Experts of a small language model: width 224, 64 SwiGLU neurons an expert.
Below are experts of layer 7 (counted from 0) of a mixture-of-experts language model. Rows are named router (the router's row for the expert), gate (a neuron's input weights, with its number), up (a neuron's input weights, with its number), down (a neuron's output weights, with its number) and show model dimensions 0-223. Each number is 500 + 25 x the weight over its row's rms, rounded and kept within 0 to 999. Numbers have three digits each.
After each expert's rows: "comes before" lists some tokens at least twice as common just after its tokens as in all text; "gets" lists some tokens that make up at least twice as much of what it gets as of all text. This comes from a sample of Wikipedia text that the model never trained on. Tokens count by the router's weight.

# expert 20
router:476505471490456487503493541484509472474515496464496461521520523552509506508532521517522500438520465510496514525506529523512526536486520509498558545487502507501480478455499518508477558490453483522495507498511461529490505501513492507552493508485481455503441482470519488517488514492485480505467448493500491490490496496526490477489456490529484487499502521470499473428517438490523491487510495484459493526547473487522504495548521523497488528509469481504537458519478492512483524521505510492514530528508506516444490439485494499495528491460467464537464495531505503510535473514523507475490494494510487525426526446515457524482471479509497505508531455507514468524488486518483494475513
gate0:515527501524494466527509508432489541457495534497492489518523491499502496536478477527496503510545465465531455498497493495531530534508473498517525502512498475485488512488495517521503544442512520479488472544493458483479485562502501539489493513485565461498456468505517520541465517519488485514498470476433526492522519500540518524438491510476489506525500486465499541465487540471504446447473497506489459508513478477498508505478511536486500484487479489523508493524466499526517512497473501508531521472478481493511497483505468505472518484458495535516449492544507520517497551518557507521490518490524495502501465458493515530517488527514481511540527490495520456518500479460474473523511
up0:484470522526512530525492519464513538507506452542483455457517471493502514485501502484467489514480506526453543487512477477516471519520531449488443518510492495500478502509464474461468540507504453522452536447489491473526500505516515501468496498480505495498547514496523468456522486481529485548434498498544482532519510513496499490534499492520522477468484512537505525522531515513508487526518498470473465465523514511505509525472452485554503539493516473481532503490510469561523497491521473501479518500537462511501539532507507518523479480481508514487506494508473465515535468496530507530522519480464521484477498526513537458499519531435517482489483503509531505502476483521535480464479
down0:489519535503509466468514526494514520476520471511502510514472532514566498538493498497497495484516492502481514494521519490473528503469501462504538504441521496526488469506498447499488513502474499547465508492500491519503524509489540538555552531481471498465497515512453475485529474514497509524516493469485537521484492492484521517456513533457506520526509496492456517497456515501464496539468515495510506499540448536452509484463493570519486530479530501523490508577527492522574507479520515519504474510507497507488504505498469510505530436473501501442527507446511511442463511480526486541504488493522496527514507529509482500488513522486490505533499521515485510525519497498498530538508
comes before: ",", " and", " of", ".", " in", ".\n\n"
gets: "s", "u", "es", "as", "ic", "us"

# expert 82
router:466562519522480472497485494502502500486525495495491487518515493527483495523506491485489515489460510466517481517459488511524520489520518517546532497489450495487488517499491535516553473493535476514498487502528547468526511482543489511489469498446501504445485479508523451515490472518540479504505504489452472517494463515503495478530546498445478480482530497468507493466479440475523473500477513492536491539491483515497553507480507517445490481527506523498524491434533501470461490533547474497515498533526458529538488534488543542513517558481544512530509495518530493504495553496489529483548464511473500512477506509530517507510501482465541505461474506492486495472477492509501516523492
gate0:501551513491489489504520460513499498491515474506545507477480531510550490510494480452515570493551491464509479496501469529512487511535468515508491483494451541485494501491495471551521496523527485511484528491505481477517515467502506514483490475491512493543597477542523508475483499506462477465519507490466525532482470520496496475506510505492505513504492468494472511454537437506535498539510481499498502482480539490495522477484520469499522478470521509513531473488494529510493501506489500491533481485542477498461501466485456555549489534450521533515532484475538467511511506480522492486508474558517498506467494514457497498482508452506512537474481497553509499506529446486499504465505
up0:474516495470502499481497502486514460499510502508507479535518471489498493487500566526495469463503549518494514470545515523464551532492516533442527496484512469503524482481510493537501530508496466502546530489515483480479502532488482515500479510516490524541474456494497492540547531497483497494503494474506480517537534521486476551477484511503510474482452497500484497525500461485479464501475467469513537465471464495470465540523496483542555478485457448476505502478486504512508530529536495521524508485489535527484516506499480505489451454536489523499516512481507504565537483547488560456515510520498533532555529500492504518492482534489495503518509520468522520523503469503473497509541
down0:519489479521532520550511517491502506501483533485501493493538497523478530468529449523458470500541528468470508514510492527472503507516433512450465490512501529511509487487535500524532526474521494470503524537472518531513524522548475495543529479507485500491492495510506520485489443511549489521467495523521507486521530459498491485469473477459533526515496504523475489479468521511496511525424565540500516491525498462500458484458528539496478478501504482495514458533529458509495480480499457490493520484482500511516543495528475545536498495496490475493473511561516533494483517515484510507476492472546538490502528477532522511493486523513542504493511441492535478512476493481492473495482
comes before: " ", "-", ":", "\n", " a", " UTC"
gets: ":", " as", "-", " |", ";", "\n"

# expert 1
router:461489531541468528492487472514474469482528523502508528462472491522501520485490489495488503478493534496475524546495528524498540547481478499451515449515481529512483456502478526503521506490473520500505464507484505495522496479458514546469510481541497525473450484520507524453535508511492502506532571519510522528492461496511514492546504518501491502489501517453509526457486489492523507530514483562500479524451480529474517546518512498519516503480466480512516471542483495467488507515473517526531495506490521474505506479540462511470510500506482478503490559478528512525481542494546527481499451518474515441482545459497535498486478501524544542500540519503516493477518509525482506461512
gate0:515535514523480556516519513507524503499504504499503542446533495491485497525466517529504482542496516479479504544484511528525500532458513515480487508520494521524538482509512491475528501535531500490532511515526499523549497534485542521483475502546535493524495538499544512473539495501547495505472495502527473463503497511475503526479462468469532473501481486499493489429513487471514490482462527504485528463508530528493478491503515491533498513502480485473533524526494479457544515519456479522498479515484497515526559501490497517478532488491544488522492491529490501446463459534507454467504463498498509507488483556480538475495479476559468504454492504442507506542507500522455496478533
up0:460489518486536482500468507489490495479455488455477476505489521525497483489477477483480503475536478519507540516530516494492491525453486542519465479518504501498517499509550488443499469477473481516523516499453492474496491486493509517492524514481462512543531489523511523542511536492446489489555497500505502492474514545488476459462453484486525519504468523487482485498507458520464524535492512532474458495498521480510499508525466514474486483527484514440490477513509507504514495498516557500507562487563529470514482458500556520518483498534483552451551513475495495481503516486492489493495508514481498510490475514533488471503488514512513550544516507476520496547522562444496491493497
down0:500529463507484524515501531520488512494485524518491516482534511510490480509512500487485540505519494510479497525491534504467484454473474493511493492486509550523497502522509532485545436570459490521470483529504484408518503540514461473509520499450483510514452474483531495480511513485476492568497539499500543508483510513518518536478507461455474443529483492515494495488519455515514525482483510486503523543542464475492512517501500531510492500463471484499558519488484521527460518445496498445489494482493479524481505554512535524466515478541511457461492484491481529524480510497518530505484508495475494503507503484466499505499478514494502524489474516544537539499513470515510500534481
comes before: " and", " ", " which", " but", " the", " he"
gets: ",", "),", ".", "\",", " and", ";"

# expert 104
router:483520501487513509500472458516467490497488490468502486477512551521560470455482489486476472528529450523484508491532509472524457505491508506484484516484474505450479468512481500490545474522512530534487475467464524485518466519479501505511488517492511493543484462500484454503504545504475513524527515493473480505469527534511513483524514516464471501487498499472456485478565531474529529491521519503479489500494466470507455534496491512446510489488539442512482454484533467469528482495440467498490490465488491521519480494532510484505509468485459481515505542468456483488516505458504518522518483491485498544507519529523503504538503514508488526476519540535477541511542504482503491545555
gate0:504481473480521457531515484528516476495492531514502492499500475512544482495541499488488535485464465502520485516442520518489517454514498469499474532516505481492490533523475473520508465501447515480492519483502545501491507466489512501461492451505509474537524453503488473500533535467481486498528497498508526491510489447482521489523495475454491517519512557499504525522470472495460518495529503501488499542531491513467460478488454545493515508479530536489478503521515551511441567484482516518497511509500536471549528477466491475489508487497486513490533471492536461530526494485508515498494488474508420540503530537494499532508524462487476517460476494537488506472521471468460528507512
up0:515477493533526463525503484501514490477470516501510453505518462502507458524523531496463546492480501501492473555511510500491494475501489474511480551492509495489514508497496451532495482519471510502459550460493522511490533490506533504449517490514485451535545497480459489496517537502496458487489484505521477522545484469519478491511477501452517493485541505513524513532507526490478521480539501521476516500501504537483458487499473545499488489485513532497531514496576523518435566470494503496483524461509536500509486520491502503492468487453494531467509473536539472507499482499531492485509514476519444537483542517482476556498511496488473523471522487513491496443493509515464554491499
down0:481514522473484513534476473497514468508497541499503471484516520530512467515494485472496488514526488505507526487505485484486476505505527468530511507481507509491502504535469472447527457514511481500512512485516458461512485547517501493538499464486556498510523465464493525486516495544511574497549497505496478524501515461478461536516500493541491465491510508497500505517515482480478539503496499528495498470488531518480483486495504498494448503463514461486523489487498550490484515464476497528531552507517502550530510509519480507471517543519540535497515483471501441514516540473515493523507522494476507517509500522537460551545503537530491485489549517508502577560502457498457480456516
comes before: " ", " —", " +", " N", " A", " L"
gets: " |", ";", "|", ");", " —;", " :"

# expert 32
router:529488514509505517517508504489538507476504510480501541452482536511494506538535482465506517526483459518513468472511506515508474542519491516473552492483527516567461450517546487480524529529497490487521496497472490525487495495502500516509508489507468543501516481532521531462486507473464518508415482497509443532522478469460522497530464482496503488499501477519486480517532502527525542491505550482503500535543480468524470514467531481488495518510467496524462513534447498516531541467541539484537493500483494473496498490544490516505535478509478488497510519463510525465561547510496501523510520516523536499490481499524522530543482507529482496493547490516494525528507502531452496493515
gate0:512502504535480474543527527505467522483474540493502530500489507487460501524501506511459468490493477466478487516471486488522500501483437552516504482487518499529499427479489504467452504510569478497517499543508459466513523468508501528509483484479475540506541504499538524488507507457463533508481508496490507537502483508500458524488490427470554531547489500519514489447484530496484514479464549480519520487510495485501503501502527493477473502519483521521506489541475496505549513519495540510455508506501530538472484526492464472505562477522489499512516509506460522541491524478493480531466509489491514495523540529471490474511499510511520529481507505538462516538511475533455478492516
up0:497521468490521495513491529516485528513503502553510473507492492503503501528485514527520484433484513529470507469517509493528517484484480498490508471494527506507547448502507454526457558502455485496465536529527497538508493465535489478524500478492486508493529519506504524495491499504461540515481511529443488510520495485520507510462460498496500536525451524494520481467492538524474520471515531492502550492499509525522482496480478497487533494474483553500459478565454528526514516509494523486445510517511531474496511495498469475503499491514475531489475520458470485487489515521542529494482555521518546523477529514496477460544494495530429508452504477494456500502496530456525475504495
down0:484487495448532487491487517497483510521503502501530510490539482493491508468499483483523491484517488484519455483526550530503517550505492442482509484516521570514512468526513546442498520474526497514532485510489450522495518466498528500532454513503522485539500499479466500503479494499471509492482462487445478515487538527478481536501496556517529479481493469496509494519486551529467517501525467503451533548454536527524482464467501460504473497493480517561488491510498492434527505459508470522488500527501476482514489513489501529489481480516495483489463463522488496493488467510505477481475464512516468501456534498510526498504502526475497468453477519481530460517492514520467522478547
comes before: " of", ",", " and", ".", " in", " were"
gets: "s", "ers", "er", "es", "ors", "ies"

# expert 60
router:519494476497497492508454541530495499528514497481467440493455490531515462476536508537525498512538464478499473489518504487463512484509500496495492477542548495547502486455468511562494446482455528497516427521538540469477490463528522470520488474456527463532523536516494486479515520492487481486501533512527477490466528499495505532489519462516501508508533472449517489454503502518498501518489533501543499484478468465477479544501507471461506499510532486515459524483490530516455530472494515525507524529492549467492511527453492503502541498446505523518496518487475501472498483486491526496531506512558507521504514486494504480481517489465512507519506481483502502544488515464528482517512
gate0:514476499482520468522490569473545554505480501470511511515488496451555466495492479484474480500496486499490519469506506525514458538493501496499509514459526523508496466506512484497472447498509497504533510474484478496456514485480456493486468486498484495550460474514542472472473507478542529474502473531477516547486476467474492498520458521510521539511448493509516494546519498493445451497508485486487513482459515542489521546477517473492516510534470489493491462514539488454483506462476491515475525504497495487532495500474481486494489516517515445499505542455527523456531514476492521520453516507540521459507500537507510548491526491489534504491506478463507499507485512473558503503474
up0:438506470525509505535451456493509490485484494470516530544513494506475531481513547519493488504496478505495520514496483525505532492520458511509517508486512489478511537492539507475504514541471498511526484480536479447538492441545515514533507521478537521487554536495474500498483526486501492548523531505508482489512515509486503563485515518495506487507512521540468503505494477514475481480469478481462511540499457469489498481500507515485516554490501463490470507504539506510495484555487491462506493554486471483550478535476521453493495524491492545522465503527477528486496493465514486524490466557478489526504501493493462512467470531492528499489463537492494479557541468524439497495491
down0:478475494532507495500530475546490458513471496484501451528531531456492490485490521485457498490495474443442484467503466519536530481467508489521491521437498495488528501464491501500496536509468526461498525509534462435517510491490464505485532503508483488519482502505517537482484484527495486527492479477483488468436489523537495466498494486498481546535485516513472508509509518535500496501516486513494494504519527440496478476519486531519470532500496523472482526505496502487549557457481480487556498485453481489469513510485510534545510521485494502493457496494497513509541509475479456489520484503447482518537479494524542501482531450477474513496471458492484472532540528536511505512495
comes before: "20", "19", "18", "M", "S", "B"
gets: " (", " ", " \"", "–", "===", "("

# expert 127
router:533496496504531491541505482492489459473524505511542508512523515482446461505510519466486505451452473496465509468484535534510521532513488493491502485489469483517433496513503522474494497511532534500537523470489495514469463509526480530431490497481482507506481485537524504540485524532499487524465483501504486528481448489473542501489505521519505469484504534522449459493523452545473482528505511466475500505510510513484473516455550511487481515522475495540513491537487483526523519538524481497493483509517484489486445470557528526489505507528453487510507512446512520506531510496507508475513494506509493520449497506523466559508479503503523479472524484532507527514542488526443466498517
gate0:521502491459504499539515493517492516483464508520507508472511483522473531492516482473512490501496495461543495509503498553455495510445467510545547472516469523463491429447563507493499480492498471488565505503538455525512501500478514497494447518550480536546524514518518500463486500495519491522505505490537527513501478490449524474501496491491443512514508497496497489475489480460459507498505496468482503494508479484485490499474565509534494530524517490528454513465485488520485490502457513526453508495510458457513489470512500467517526526481477485492524511501541532497524479455500533498473551509469503468507515519514514561512537471510481512490496521515481475470503486461484500469501
up0:517503514507478555499489483507538480504529529484462468572480484505486492523492536517508521521479496529496490459475501449538488477549506478455521526481520474521510519526459483484507477538529478480442480511488546503533475502504446453448550525480526482495478476462510519535502457485491506487513456510449507492526499545513486521505486500503555465513496508477487549502534518530483529492487467500504517545493517530510470467521447500473515485478544495479523476539478487473516522529508476521501477491518517491486493537499475508489456458486527504503505509471510521519466526515505481500522463452516483520484488523472454478500466510499502474493480472496483518482480492531482529505515
down0:515523474522534530490470518512508504482468508480511490494520484532465463471513485463486485473550466535505487556507489471479460523513491549509503466503523497502453518511500459486464478499522466508487487527467535468491549484482520508532515528507511497485435503505448477491489495507505451498521455491521516465529515518494501494525507459495496473491507491482490498496472492465515522510426512517477519475549520460497527488510503504516505502460466509492470531495531447503507473501494473515529505512497563507514473548475484487506483525529534485547472508538529496545501513483538486460504481461496533534491476531478480503549478493464513520486508463525476436501498515498530504484499
comes before: ",", " of", " the", " were", " he", " are"
gets: " that", "%", ",", "s", " which", "es"